From a checkpoint of a small mixture-of-experts model trained on Wikipedia: 80 experts in each of 8 layers, 2 picks a token.
Below are experts of layer 8 (counted from 0) of a mixture-of-experts language model. Rows are named router (the router's row for the expert), gate (a neuron's input weights, with its number), up (a neuron's input weights, with its number), down (a neuron's output weights, with its number) and show model dimensions 0-191. Each number is 50 + 10 x the weight over its row's rms, rounded and kept within 0 to 99.
After each expert's rows: a language model's description of what the expert responds to. This comes from a sample of Wikipedia text that the model never trained on.

# expert 8
router:58 30 43 65 32 29 37 60 60 54 53 57 41 36 47 59 62 52 47 63 65 62 57 39 48 45 38 50 46 37 44 52 35 44 55 55 67 57 51 51 65 39 41 38 60 53 58 36 51 57 54 54 33 60 55 61 46 67 49 54 57 62 71 55 43 71 34 44 62 41 47 68 58 55 58 65 65 56 58 60 53 54 40 39 60 38 52 57 34 45 58 53 61 43 47 49 42 58 49 55 41 57 62 47 58 55 43 42 42 32 57 55 34 68 65 40 65 40 54 59 58 51 53 62 55 36 35 58 62 55 51 46 37 45 42 66 46 39 52 41 46 70 61 41 30 60 37 46 43 57 58 64 61 64 61 59 43 49 46 45 38 35 44 50 63 61 43 53 35 43 58 40 59 52 32 44 37 56 42 31 38 48 49 38 51 52 61 46 58 60 52 39
gate1:48 54 23 43 57 47 38 43 52 42 62 43 58 40 50 39 40 26 51 50 61 59 41 47 57 40 32 49 61 49 52 50 54 64 45 41 48 51 46 45 59 48 28 57 36 50 55 47 46 47 63 49 45 53 48 41 67 46 28 50 61 55 41 43 50 43 46 45 62 53 42 69 46 42 49 48 64 45 64 46 40 49 50 35 46 71 52 65 47 70 58 35 56 34 47 53 57 54 50 33 48 49 35 56 54 36 51 44 74 47 43 40 51 51 41 65 58 49 52 61 35 38 64 47 32 36 54 51 48 35 58 57 36 37 50 49 70 55 49 58 46 37 38 53 43 51 40 61 48 46 73 33 50 38 38 49 45 67 37 67 53 56 54 66 47 44 42 63 69 51 61 61 50 65 39 33 39 75 57 50 46 47 50 42 52 40 38 56 52 38 38 58
up1:46 53 69 61 45 59 58 55 47 58 34 52 40 57 42 53 61 74 47 54 41 32 51 50 57 66 62 50 49 61 49 37 51 45 48 54 45 58 55 62 44 50 59 53 60 42 45 60 62 51 32 41 59 45 50 62 33 55 64 42 38 43 47 59 54 53 56 58 30 58 59 42 51 48 42 48 30 62 32 36 64 48 58 70 55 36 53 37 51 39 39 70 36 71 49 55 46 36 48 61 58 53 69 48 44 64 56 63 34 62 60 52 49 51 47 47 50 54 54 41 67 67 36 48 69 63 58 43 53 58 48 43 69 58 47 44 37 56 60 45 64 53 53 50 62 40 64 46 42 41 28 66 50 61 66 50 44 38 72 34 42 50 47 40 44 44 56 37 37 53 41 46 42 41 58 60 54 29 51 59 51 48 56 53 51 45 59 47 37 59 59 35
down1:31 57 61 51 49 55 37 47 39 45 45 39 52 62 50 54 53 44 48 45 48 61 58 48 46 43 58 56 52 50 45 44 48 55 47 61 47 43 40 38 60 69 42 51 40 59 47 58 48 55 45 49 51 56 58 60 57 64 38 37 47 35 38 51 68 54 28 55 33 43 60 46 34 66 65 41 46 53 45 69 44 43 37 49 48 56 47 37 54 55 41 65 63 36 69 57 31 38 31 71 31 42 55 50 53 65 66 53 41 47 59 44 62 53 45 43 20 63 59 50 59 59 60 37 38 51 59 45 61 47 71 30 63 25 61 74 41 51 41 56 46 50 56 54 57 45 62 47 35 49 51 45 64 44 47 42 44 35 50 59 49 40 54 31 41 53 36 35 41 58 53 42 58 44 50 48 55 49 59 31 55 59 54 56 44 57 49 64 50 57 34 49
What it handles: Parenthetical abbreviations. First token inside parentheses: country codes (FRA, ISR, GB), abbreviations, born, also, disambiguation, plus non-Latin script pieces.

# expert 28
router:64 46 51 45 67 45 54 33 66 53 56 48 34 52 36 54 57 59 38 65 35 54 70 55 54 44 56 58 57 45 65 52 57 40 61 58 65 41 41 42 45 39 27 48 50 43 37 51 41 57 49 41 40 60 59 39 69 58 60 62 38 59 51 40 44 47 53 66 45 42 39 59 55 71 32 42 59 33 62 48 45 50 45 57 49 70 46 63 56 54 66 38 39 61 43 37 68 38 49 70 49 57 42 40 63 65 55 47 53 55 58 60 60 45 49 51 40 48 53 42 53 51 57 26 54 48 47 59 41 38 43 67 45 45 43 49 42 45 42 41 38 50 46 62 50 63 54 58 58 59 46 46 32 48 28 58 42 55 48 74 41 44 45 54 54 34 67 57 43 59 61 42 39 56 56 44 55 38 61 45 29 34 48 39 43 50 51 35 63 64 43 58
gate4:44 51 34 52 57 48 48 44 58 59 45 35 67 48 55 53 57 31 53 46 60 60 57 45 41 56 56 43 46 35 43 48 59 46 51 34 41 44 41 56 45 53 41 18 64 42 51 56 38 37 50 71 49 48 42 54 52 47 64 50 45 42 57 29 57 39 51 61 70 44 51 43 48 50 51 43 58 45 55 49 37 48 66 46 39 56 21 50 61 42 48 59 57 67 35 34 51 60 59 63 61 59 42 54 58 65 59 58 38 35 37 56 50 49 32 46 32 51 44 46 41 57 42 49 68 65 61 42 35 53 35 57 66 58 39 55 41 46 39 57 54 34 52 46 44 63 45 51 40 47 32 35 43 62 49 39 54 44 53 63 51 48 42 30 56 56 31 52 54 52 40 60 70 36 53 37 66 49 42 49 38 48 48 51 71 56 42 39 37 52 68 45
up4:31 52 32 64 57 61 45 62 68 48 51 45 50 51 34 57 41 24 61 47 58 42 45 58 42 51 54 48 48 38 70 64 51 51 60 42 33 59 50 58 39 54 44 31 59 44 59 57 48 33 49 64 41 37 52 43 58 44 50 51 50 47 66 43 51 45 43 58 51 45 46 41 50 51 54 40 59 59 56 49 40 25 70 67 57 50 39 35 47 41 60 63 52 50 52 42 34 59 61 61 48 52 38 51 55 52 60 52 39 56 35 74 55 52 35 56 44 52 50 52 61 83 44 51 52 60 60 37 53 45 48 55 59 38 51 57 44 47 53 63 44 38 51 52 51 56 35 61 39 47 51 41 36 57 40 32 54 47 50 54 54 50 49 20 51 60 43 39 62 48 53 45 82 43 50 38 56 55 44 50 39 52 36 43 67 48 55 30 40 48 67 52
down4:38 45 40 64 67 50 59 37 44 39 52 52 42 44 54 55 44 58 46 60 33 55 54 53 49 43 44 32 32 41 60 63 64 41 67 50 45 47 48 49 62 42 34 36 47 68 49 56 51 34 59 48 52 45 39 27 42 63 75 54 47 54 70 37 51 60 70 46 47 48 57 39 62 57 37 50 60 52 62 39 49 47 42 48 56 68 41 57 42 33 50 41 43 64 49 34 40 37 49 45 43 50 48 54 57 44 60 71 45 45 50 36 52 46 52 34 28 49 48 47 40 50 59 29 42 56 55 38 45 43 37 42 48 48 53 40 51 50 49 46 58 23 45 37 68 59 48 45 42 34 63 47 52 57 40 36 20 62 63 47 62 45 51 48 50 42 36 31 54 44 26 57 63 43 42 53 42 42 49 43 44 55 53 51 45 40 54 57 60 50 47 59
What it handles: Digits in ranges, scores. Digits after en dashes in season spans, score lines and dates, such as 2016–17, 2008–09, W 66–65, 7–5.

# expert 30
router:34 59 74 49 67 58 65 51 39 63 37 38 58 45 40 60 59 61 50 66 53 59 59 38 53 58 64 40 44 54 43 49 53 63 46 58 56 42 44 48 43 65 51 41 36 63 47 39 63 41 62 61 51 53 54 47 36 67 44 46 46 47 61 34 54 44 54 61 38 64 49 51 57 54 48 34 52 62 36 28 50 56 26 46 42 56 68 51 51 48 46 58 64 63 43 31 48 71 54 51 62 63 53 32 64 73 57 31 57 52 37 45 56 44 58 48 61 48 69 41 60 49 46 70 63 56 28 53 56 49 37 55 52 50 55 52 51 23 58 32 55 48 42 52 61 45 63 48 60 43 57 68 54 52 49 58 51 63 69 61 64 44 50 52 41 56 38 67 58 53 55 38 53 44 57 51 62 39 44 45 49 45 49 54 40 57 51 42 48 51 61 45
gate1:55 47 47 44 44 45 32 53 58 68 49 59 52 76 45 51 44 62 43 48 51 36 52 58 60 46 32 49 59 53 58 58 25 35 42 62 50 74 55 31 50 50 50 46 47 69 47 34 60 56 60 48 54 38 70 54 54 58 48 43 57 58 72 44 40 34 42 58 54 52 42 59 62 57 57 55 48 48 36 47 37 40 55 64 58 34 61 56 56 32 63 47 52 40 57 47 45 49 39 52 52 54 59 58 37 50 44 47 65 39 50 39 48 49 40 49 38 53 32 53 60 32 67 43 37 54 54 34 57 57 50 43 57 51 66 53 39 42 52 57 43 61 51 34 53 44 43 58 48 54 47 37 87 42 53 39 65 61 50 47 51 54 34 64 46 61 53 62 48 60 42 55 65 46 43 40 51 54 85 50 52 50 56 55 59 48 57 43 32 58 43 45
up1:50 50 59 61 53 52 43 51 41 33 52 52 40 35 49 40 57 40 54 58 34 52 45 36 35 49 49 57 40 70 47 37 66 56 53 45 48 27 45 44 41 55 30 69 74 38 60 70 41 51 43 34 52 62 36 56 53 44 58 54 48 51 35 62 59 60 52 39 58 43 62 44 44 50 44 45 56 52 73 52 67 67 62 44 42 63 46 35 44 66 45 73 42 56 58 57 49 49 63 43 54 42 52 44 69 53 46 57 49 71 60 64 49 48 38 49 52 50 59 53 42 71 34 66 44 49 55 53 51 40 55 53 47 43 47 33 46 58 56 46 50 41 65 52 47 62 60 41 51 38 51 60 26 55 51 47 38 27 48 42 53 60 67 47 49 32 49 42 66 45 60 59 35 52 53 67 43 50 32 53 53 46 41 62 54 52 64 58 64 54 47 46
down1:52 44 68 32 56 57 34 54 55 53 30 60 36 63 60 55 65 37 52 55 52 47 72 69 66 47 54 47 50 50 58 36 47 47 44 53 53 48 51 65 62 65 53 51 53 45 58 51 53 53 51 54 61 39 38 56 56 37 42 26 49 50 38 38 54 38 57 63 46 52 39 53 51 66 44 48 58 59 48 45 50 52 40 58 67 66 43 51 43 60 75 47 57 35 60 47 60 39 47 55 45 32 48 62 37 53 49 56 63 39 38 36 53 44 46 58 49 65 49 33 70 41 41 55 50 41 40 74 48 54 45 44 67 42 69 61 38 52 63 57 49 31 43 37 41 47 45 67 58 55 52 33 61 53 41 43 63 35 46 45 56 32 55 56 48 47 42 45 40 46 32 39 50 60 70 41 43 39 66 48 61 55 40 37 39 43 36 53 59 52 58 42
What it handles: Occupations and word endings. Occupation and kinship nouns ending a phrase in biographies, such as politician, lawyer, father, governor, plus final pieces of names, numbers and places.

# expert 44
router:50 52 61 56 64 60 46 49 35 34 64 49 37 40 45 65 31 45 44 54 49 55 38 33 53 55 55 39 41 48 65 43 53 55 59 59 34 53 40 51 31 63 59 36 39 52 66 43 52 53 61 53 68 59 45 43 65 58 62 31 52 43 34 60 49 47 43 30 44 48 60 61 63 36 67 48 45 47 59 67 63 35 33 52 52 44 61 54 41 45 68 54 47 36 57 50 54 60 30 51 46 46 56 46 37 56 58 50 58 39 56 42 48 43 64 73 57 70 51 46 48 52 61 52 48 50 57 41 51 47 60 62 66 71 67 63 66 58 42 40 54 34 55 41 59 36 54 57 55 59 57 52 37 56 51 31 48 40 53 57 39 65 60 33 66 48 42 51 60 42 55 41 65 41 52 51 56 33 59 49 48 56 31 50 45 37 57 61 51 44 44 50
gate6:43 39 37 34 50 32 45 62 62 60 27 51 52 56 53 39 46 65 44 47 42 47 56 58 45 37 55 64 60 64 40 41 55 53 54 53 65 61 59 43 66 41 64 44 52 58 39 44 73 51 54 45 35 55 58 45 29 57 44 65 63 47 58 56 48 55 53 44 49 46 59 63 61 53 58 62 61 48 51 54 30 42 52 54 54 47 40 51 49 51 59 35 37 57 52 79 57 31 59 47 44 44 38 49 40 50 52 69 62 50 57 60 68 47 46 50 50 59 68 31 37 48 24 46 37 53 47 48 60 54 45 50 51 39 53 49 35 63 29 48 34 61 51 46 25 49 56 43 53 47 43 58 42 68 55 45 51 52 59 51 40 44 45 61 54 46 49 59 27 66 42 53 50 74 57 41 48 48 35 51 58 50 70 48 62 38 56 49 56 41 47 52
up6:62 66 63 62 47 70 54 45 43 53 63 41 63 55 59 53 57 36 63 57 63 53 52 52 39 60 35 44 51 43 52 59 41 38 29 45 47 50 51 51 47 50 32 63 59 50 47 61 41 67 48 39 51 31 40 59 67 32 51 56 49 43 54 48 45 37 54 61 42 50 39 44 34 56 35 48 48 45 34 40 47 60 62 47 49 59 43 39 49 53 34 58 55 52 50 47 45 61 58 42 67 54 59 65 62 38 50 37 44 64 33 42 38 52 33 41 44 37 39 67 56 61 71 40 70 54 49 72 37 54 59 48 41 53 39 39 62 44 61 59 51 51 54 60 68 65 36 62 38 55 53 38 67 22 33 47 44 58 40 40 54 49 39 56 40 57 61 32 60 48 55 57 49 46 48 58 49 56 59 60 53 38 36 44 48 60 42 36 42 54 57 50
down6:45 44 66 54 33 57 55 60 65 60 42 53 47 45 41 61 54 56 70 32 59 51 57 54 50 55 34 69 55 69 70 45 54 47 52 55 53 41 23 40 36 42 30 46 54 64 58 35 43 49 48 60 36 42 53 61 50 35 43 51 49 50 55 59 50 39 55 56 58 55 60 44 59 69 51 41 43 44 58 46 46 60 60 44 59 62 41 40 44 65 52 57 29 37 59 38 53 56 63 46 42 46 50 46 43 55 35 50 37 44 40 50 45 59 45 47 62 45 23 52 49 49 57 63 54 48 70 38 33 51 52 54 60 29 43 71 66 53 42 45 34 49 46 56 44 55 46 45 59 70 55 26 57 44 50 52 70 51 36 54 49 55 46 46 40 47 54 50 66 62 37 56 45 37 46 50 54 73 40 67 52 49 76 50 50 50 40 57 55 47 50 44
What it handles: Sentence subjects. Subject pronouns and relatives starting a clause (he, she, they, who, which), also surnames or names that act as subjects.

# expert 35
router:40 45 67 35 51 66 67 49 43 67 38 37 65 32 55 60 56 35 39 44 44 53 58 63 57 53 49 48 63 50 37 44 56 54 49 59 53 37 59 47 57 61 35 29 54 32 61 45 42 62 69 54 58 63 36 50 61 61 52 62 44 46 56 57 65 33 53 58 59 44 50 44 49 46 59 48 68 55 42 62 32 48 47 42 56 52 63 46 58 60 52 50 58 51 44 50 46 60 63 54 66 33 53 69 52 66 66 36 53 49 38 39 47 43 50 44 60 39 67 59 57 57 47 54 66 58 52 72 45 55 30 41 51 50 33 62 38 43 55 52 44 55 44 44 43 55 43 41 47 62 49 35 35 64 45 63 50 40 55 43 59 36 55 58 47 57 38 57 47 51 58 40 53 60 42 33 61 49 28 41 35 44 69 46 55 60 29 49 63 58 43 57
gate0:50 51 46 48 38 49 71 40 51 52 51 44 53 55 39 47 40 56 45 47 39 68 64 33 50 68 59 59 55 54 54 67 48 42 53 49 62 49 49 59 46 44 50 39 52 49 63 42 55 56 48 50 59 59 49 43 31 49 44 58 46 72 59 42 47 30 41 47 37 60 48 67 44 55 36 36 45 68 40 30 70 56 39 61 36 61 52 47 63 59 52 54 63 48 47 38 38 49 39 54 52 57 68 52 53 48 28 38 71 62 40 70 42 49 41 40 57 45 63 60 33 50 51 44 52 63 70 52 40 41 70 48 56 43 46 55 55 54 25 38 39 36 56 50 45 61 58 41 47 46 35 45 53 58 43 43 45 57 66 32 49 47 42 43 43 54 41 71 63 55 70 56 53 54 58 43 57 48 53 44 61 37 53 46 70 50 63 41 41 57 30 54
up0:52 45 40 58 58 54 49 48 65 48 43 55 60 53 55 53 35 47 71 51 50 34 50 54 46 44 54 62 47 43 62 45 48 53 45 46 46 60 41 45 46 66 71 51 47 45 65 56 53 27 45 52 54 54 53 70 54 60 47 60 46 40 30 59 35 67 58 48 60 51 77 43 51 27 56 61 59 38 58 59 43 48 36 44 61 49 52 48 43 54 42 59 63 48 46 45 39 37 67 50 55 63 32 50 44 59 48 59 28 50 48 35 53 66 51 52 51 57 41 46 51 38 38 47 35 34 58 49 66 50 54 60 31 68 49 28 57 45 55 40 59 77 59 50 53 41 47 68 48 44 66 45 53 40 55 48 38 38 24 57 55 55 35 58 59 55 53 46 58 67 51 38 54 34 51 45 28 59 47 48 49 48 43 55 51 57 49 55 61 29 31 44
down0:38 58 48 65 55 67 53 50 42 41 44 47 59 61 56 62 57 46 66 57 42 76 57 54 49 35 47 51 47 44 45 54 50 54 70 48 53 46 47 63 50 58 34 47 64 36 50 57 40 44 65 66 50 47 37 38 53 59 36 51 66 33 55 55 59 34 54 50 37 51 36 49 62 49 41 37 52 45 45 71 36 62 48 38 41 41 48 49 64 50 54 44 74 55 47 43 43 43 58 54 51 34 49 32 56 49 50 51 34 52 48 49 42 37 33 42 61 34 63 43 48 51 61 47 53 46 51 64 66 40 49 55 54 39 58 45 35 56 46 32 43 45 38 44 38 55 54 56 50 53 62 38 44 42 31 25 42 56 70 64 57 54 47 40 50 58 41 62 48 25 66 31 40 32 46 42 58 58 47 54 35 40 61 56 58 52 50 27 60 43 40 59
What it handles: Dates and leading ones. Month names in dates and the digit 1 starting numbers such as years, days or rounds, often in tables, e.g. 9 October, 1926.

# expert 3
router:71 68 35 45 63 66 69 20 57 60 54 40 55 63 59 49 44 50 64 46 37 57 59 37 45 60 54 67 63 67 53 62 61 55 33 37 43 48 40 64 38 45 55 63 51 45 58 62 46 34 51 64 55 53 46 67 52 34 58 42 53 55 57 53 50 33 35 53 28 42 51 56 66 44 53 58 50 45 49 39 42 43 59 44 54 42 49 67 50 54 63 49 42 36 72 56 43 43 43 42 69 43 64 60 53 52 29 42 32 47 50 47 38 33 38 48 41 56 59 62 38 40 65 45 35 60 57 53 58 71 53 38 44 36 58 40 48 47 52 51 46 51 53 46 37 55 60 42 58 39 49 59 43 41 62 55 65 50 63 53 52 49 57 46 46 59 44 60 47 39 69 57 46 50 57 43 58 54 56 67 45 43 65 55 58 61 53 51 56 45 44 56
gate18:29 43 59 46 51 53 57 58 45 55 58 57 52 43 63 50 72 60 25 36 48 49 49 52 58 61 53 53 52 44 49 49 50 34 48 39 44 66 46 53 54 55 57 43 47 64 40 59 49 38 67 51 49 48 41 50 49 50 47 68 47 52 48 39 57 65 53 60 50 42 62 68 47 49 45 40 54 49 53 46 54 44 62 46 64 39 48 60 32 45 47 35 46 63 26 59 54 57 74 55 57 74 38 63 43 39 43 55 41 63 38 52 40 46 60 67 36 58 45 46 56 49 58 48 57 40 45 39 47 54 45 39 36 62 49 45 58 57 38 38 56 68 70 52 48 18 43 59 45 54 50 42 37 62 70 56 41 40 61 42 44 43 54 58 28 51 47 40 75 49 45 45 45 59 67 56 55 68 76 53 56 47 41 61 59 37 43 53 38 46 47 53
up18:73 62 31 63 48 43 37 50 51 39 44 53 43 52 38 52 31 42 72 58 55 43 42 50 55 34 51 41 41 55 62 43 42 56 53 52 56 36 47 49 55 49 39 39 53 48 52 47 58 61 43 40 43 56 74 48 43 34 49 35 58 43 49 62 44 25 68 39 50 54 40 30 44 58 59 67 41 51 49 59 56 54 42 58 43 56 56 41 50 40 57 66 53 29 76 41 43 47 42 46 29 31 54 58 48 43 57 49 62 42 67 39 46 72 52 50 55 56 37 44 54 44 42 47 54 55 41 51 43 39 61 52 65 47 48 54 49 41 52 53 59 41 34 33 63 71 45 52 49 52 57 43 70 37 41 39 47 57 40 56 44 62 55 40 63 45 62 48 45 58 40 51 61 52 41 54 37 38 32 48 53 60 63 46 35 50 70 39 42 39 42 42
down18:41 37 44 46 48 51 55 45 58 67 73 61 55 50 63 56 72 46 54 60 40 58 43 63 46 41 51 37 63 62 54 46 31 50 32 61 66 50 48 51 42 51 67 72 43 46 57 45 45 53 47 73 50 63 53 54 63 58 38 34 44 50 39 52 44 45 35 56 37 38 49 55 43 61 63 43 47 41 51 69 49 35 38 46 47 41 42 56 64 58 76 36 58 51 50 54 34 40 48 35 37 49 57 48 48 40 48 42 37 56 51 57 53 36 54 26 58 38 51 58 61 40 60 61 46 51 55 61 51 48 52 50 37 34 55 58 41 62 59 51 35 45 49 81 37 53 76 36 34 43 51 52 44 49 62 48 68 49 45 55 37 62 45 37 52 59 46 51 50 40 45 61 61 46 56 41 58 47 45 52 38 56 61 49 47 62 36 56 43 41 40 62
What it handles: Table cell spaces. Space tokens opening table cells or figures just before a number, as in goal totals, census counts and scores like | 39, +6, −3.

# expert 12
router:41 44 42 55 61 66 55 26 23 53 53 48 50 65 40 55 54 58 62 52 46 33 38 54 58 61 45 42 32 51 59 33 24 55 49 61 44 63 25 47 40 54 47 60 51 63 53 47 56 70 67 41 57 59 57 43 65 64 50 51 54 41 47 54 57 47 58 52 36 33 68 57 59 36 51 60 62 70 44 48 45 45 56 62 45 54 63 36 39 42 42 49 45 61 64 49 39 44 60 49 46 60 60 49 50 33 41 31 57 57 49 45 61 65 44 55 49 35 31 33 38 60 68 39 65 36 59 34 50 45 53 52 71 36 57 52 61 51 56 56 52 50 60 53 66 44 52 63 37 60 44 56 55 46 43 31 43 57 49 57 62 63 53 41 54 47 60 45 57 51 51 41 48 38 49 47 49 46 47 69 35 55 44 46 65 48 43 46 44 50 55 54
gate1:43 35 47 38 49 32 45 55 45 52 62 50 62 42 37 69 55 62 66 49 30 54 38 47 32 55 43 55 55 46 57 47 44 49 49 38 61 46 62 37 55 53 34 46 50 53 68 34 31 40 49 54 53 56 66 57 43 59 59 56 37 61 46 59 58 50 48 57 62 31 42 45 50 38 66 50 54 50 35 48 20 59 41 65 54 42 61 47 42 33 56 49 43 65 32 45 58 51 41 64 66 60 68 53 56 52 63 64 59 38 44 60 50 54 31 42 47 46 49 40 46 38 52 46 55 69 34 55 54 35 36 46 38 46 38 39 47 48 51 63 61 36 64 62 50 39 55 49 41 56 43 46 52 49 32 62 46 83 37 38 50 63 51 38 50 53 64 62 48 56 63 42 61 47 41 49 52 47 27 57 53 56 43 50 49 57 51 58 49 42 57 50
up1:42 50 46 48 61 52 53 31 48 36 46 41 65 49 51 50 41 46 42 43 24 60 40 64 38 47 50 37 52 57 56 36 47 48 53 28 53 53 51 51 51 58 51 58 56 42 63 45 40 28 50 56 44 58 59 63 60 50 54 54 56 62 42 63 53 32 28 48 59 44 29 57 53 40 60 45 53 37 57 52 32 40 49 46 50 47 41 34 47 35 48 61 46 62 34 57 66 44 38 60 56 59 50 47 41 62 66 65 55 66 45 37 58 64 27 58 47 53 40 62 50 59 36 77 55 59 54 47 62 56 44 40 54 60 44 51 37 52 34 51 68 43 55 56 58 44 48 59 48 47 64 47 60 36 61 57 62 69 35 41 50 57 60 53 51 55 60 54 53 62 59 32 48 55 58 75 45 61 40 60 64 55 30 41 60 48 44 42 37 43 48 57
down1:43 55 35 71 41 54 55 44 45 43 51 51 64 56 54 67 45 60 50 49 35 48 30 41 50 50 53 47 44 48 55 51 52 59 38 49 47 47 55 33 58 54 78 59 47 49 43 43 50 43 58 51 54 59 52 54 55 63 56 71 58 64 49 60 49 61 67 72 57 46 65 33 52 31 50 47 60 60 36 58 46 63 63 58 64 49 62 61 37 40 59 28 50 59 36 32 36 56 61 59 66 55 54 55 58 41 63 50 57 49 45 56 56 42 47 38 57 38 54 52 55 66 55 54 45 49 33 37 56 24 43 62 52 52 44 56 41 54 58 58 56 58 53 52 48 45 65 37 18 54 46 61 60 63 51 62 61 54 44 54 40 46 47 49 44 67 48 67 49 37 47 55 43 44 32 44 77 34 45 56 33 40 60 46 49 45 49 60 34 48 51 52
What it handles: Foreign name endings. Final vowel-heavy pieces of non-English personal and place names, such as -ović, -aki, -ski, -ova, Suazo, Matsumoto.

# expert 55
router:54 48 57 37 54 68 53 41 39 65 54 44 60 38 57 53 52 36 33 56 48 64 56 63 55 68 64 45 62 66 30 56 55 61 55 57 48 42 62 41 61 64 54 52 61 43 38 62 43 53 62 59 48 62 42 45 72 71 60 57 30 67 63 44 59 32 65 53 56 54 48 63 45 52 60 44 55 49 45 51 37 47 55 41 49 45 51 61 59 59 54 41 39 66 54 55 59 62 61 45 64 39 51 47 49 70 59 48 64 56 53 36 54 44 55 41 36 38 60 60 34 61 45 73 67 66 38 60 43 59 32 53 70 51 47 57 36 55 69 58 62 40 50 41 49 54 51 56 46 46 55 46 39 53 52 60 49 50 58 51 48 45 53 51 55 59 57 46 64 56 56 41 37 53 32 43 66 43 30 42 42 54 65 47 46 58 33 46 67 64 58 56
gate2:60 44 69 44 32 62 50 57 47 49 63 50 57 49 64 59 33 59 35 61 35 57 41 58 63 52 45 36 61 56 39 36 46 41 51 35 70 48 65 55 70 56 51 31 54 55 49 52 49 58 48 49 51 69 40 42 58 50 40 49 43 64 64 48 48 69 48 55 56 73 41 56 48 33 45 37 62 55 32 47 37 35 47 35 45 41 35 64 44 57 55 50 28 50 53 52 59 46 71 35 40 40 59 61 30 47 54 60 46 41 33 46 50 51 53 33 56 34 50 52 31 51 55 55 62 52 45 59 43 48 51 44 53 48 55 55 43 54 57 60 45 42 49 47 33 57 30 59 48 60 48 56 49 44 58 51 61 56 46 42 73 36 65 54 54 44 49 36 51 42 38 42 59 61 33 38 51 42 53 39 41 64 46 45 42 70 34 37 43 42 49 67
up2:41 66 41 56 48 49 33 54 58 41 54 32 49 57 47 40 74 46 46 63 63 50 52 48 52 35 49 54 42 40 63 72 59 48 54 59 39 47 45 42 36 46 36 69 71 48 50 39 39 62 65 54 65 44 44 56 61 57 61 60 53 37 41 56 43 32 52 43 64 58 50 47 40 71 44 50 39 27 43 46 41 69 62 55 51 40 33 70 49 31 77 47 51 51 41 54 54 57 34 55 59 33 56 32 49 66 61 65 52 41 56 55 47 56 51 43 49 71 40 57 56 55 44 53 54 41 41 46 53 46 41 73 41 44 50 48 48 61 55 53 51 43 48 61 49 41 46 29 46 20 52 42 62 42 34 45 61 52 40 59 50 53 54 53 58 54 52 44 47 50 43 44 37 46 53 48 48 44 55 51 38 51 51 53 36 42 62 56 55 70 62 55
down2:57 32 40 46 64 31 67 48 44 53 53 46 45 40 42 40 35 44 48 29 50 52 34 54 42 50 49 53 39 60 51 47 43 44 36 51 53 40 46 59 66 43 64 37 46 52 79 64 65 64 39 61 29 25 42 59 37 54 47 39 58 46 41 49 49 57 59 54 51 55 55 49 45 55 46 63 60 57 57 66 54 52 33 68 48 48 50 36 59 16 56 43 40 43 38 52 40 39 53 56 45 58 55 61 57 37 47 48 56 51 43 58 26 58 58 25 67 47 51 56 72 66 55 40 45 51 59 44 41 44 60 55 56 44 62 51 62 59 38 57 48 40 57 37 45 54 37 47 47 42 36 38 41 48 46 43 41 67 47 39 51 61 47 38 49 39 49 54 60 46 25 62 61 43 51 49 34 64 46 51 40 48 54 48 54 45 53 52 65 54 50 52
What it handles: Month names in dates. Month names and the spaces, digits, commas and dashes around them in dates, as in On February 7 or 4 October 777.

# expert 27
router:77 61 59 53 54 56 48 26 48 41 23 28 54 43 27 47 53 52 37 36 61 56 60 56 58 66 43 64 56 51 47 42 64 46 53 58 40 65 55 54 69 43 37 48 54 39 67 55 59 52 60 62 59 63 71 62 52 49 35 54 42 60 59 59 37 46 58 56 62 33 53 72 55 45 55 65 55 56 50 42 51 32 47 48 58 44 52 46 47 63 50 73 38 36 48 56 43 56 60 58 57 49 47 54 54 62 46 49 57 49 36 41 51 62 53 54 56 56 57 52 65 64 48 56 55 63 56 61 56 52 46 35 62 46 38 50 47 55 35 62 54 55 48 56 63 61 29 50 65 65 31 50 45 50 45 61 41 47 34 48 48 39 49 68 49 61 61 44 57 57 66 46 46 60 51 39 54 54 37 53 35 33 55 40 60 62 44 46 61 59 55 49
gate0:53 43 61 48 48 32 45 43 35 50 61 54 62 33 54 57 55 34 39 49 50 57 57 38 56 57 50 52 57 76 37 42 51 56 40 47 53 57 57 57 45 50 57 42 45 42 52 45 60 64 57 60 49 59 52 37 41 48 36 39 48 52 60 48 52 51 55 53 37 39 41 66 61 59 44 55 59 51 52 35 32 64 57 54 50 62 62 54 64 55 46 29 50 47 47 63 56 59 43 44 41 51 56 47 41 41 27 22 57 45 43 56 49 33 47 51 50 58 70 50 55 43 62 59 61 62 41 62 40 42 56 55 54 58 51 56 54 71 32 54 71 67 44 51 61 35 51 57 48 54 45 50 47 62 65 50 30 37 61 20 51 41 62 71 52 50 55 37 52 51 52 57 43 60 50 43 48 18 50 50 59 46 65 65 64 37 44 66 56 59 53 51
up0:56 57 55 58 52 69 75 60 61 64 37 56 39 65 43 58 43 61 58 47 39 39 41 60 51 61 45 52 53 38 55 38 40 62 59 44 62 64 43 57 65 47 57 46 53 53 55 41 34 51 43 66 50 32 52 67 46 47 47 46 55 56 60 64 41 58 52 43 51 45 28 43 44 38 54 49 44 68 40 51 55 45 46 39 86 41 59 39 40 50 42 76 56 38 59 45 35 48 54 51 48 55 42 57 55 48 58 55 43 40 46 39 57 53 51 53 58 53 49 65 54 49 42 43 44 47 62 43 71 67 35 27 42 46 50 48 49 40 57 48 35 54 66 53 48 47 49 51 63 54 47 62 45 42 46 52 47 58 37 44 56 37 36 37 51 51 43 47 50 35 54 44 74 43 78 58 47 76 61 54 62 56 31 49 49 57 58 50 45 41 50 35
down0:40 59 50 40 51 48 58 53 52 46 66 39 55 50 63 33 68 38 46 65 36 52 46 49 49 54 65 51 52 43 64 47 44 53 61 52 58 46 46 54 43 58 41 63 52 38 39 58 32 59 58 42 55 73 47 44 62 59 42 47 37 54 64 47 50 51 47 47 60 60 54 35 26 53 40 43 65 45 57 74 37 43 40 44 47 50 57 45 52 45 52 38 65 59 38 47 50 66 67 31 48 46 52 52 49 64 74 61 53 50 43 48 42 41 26 45 60 55 53 36 47 48 65 52 68 42 56 62 52 53 34 73 56 47 48 52 41 45 55 43 43 50 35 49 34 49 30 45 51 56 63 58 58 54 30 52 49 52 47 78 45 47 68 68 48 42 35 51 51 36 51 45 66 43 36 37 59 61 43 48 42 63 58 45 48 45 41 65 58 66 59 53
What it handles: Year digits. Digits inside four-digit years, especially the 9 after a leading 1, in dates, birth dates and titles like (1992), 1955.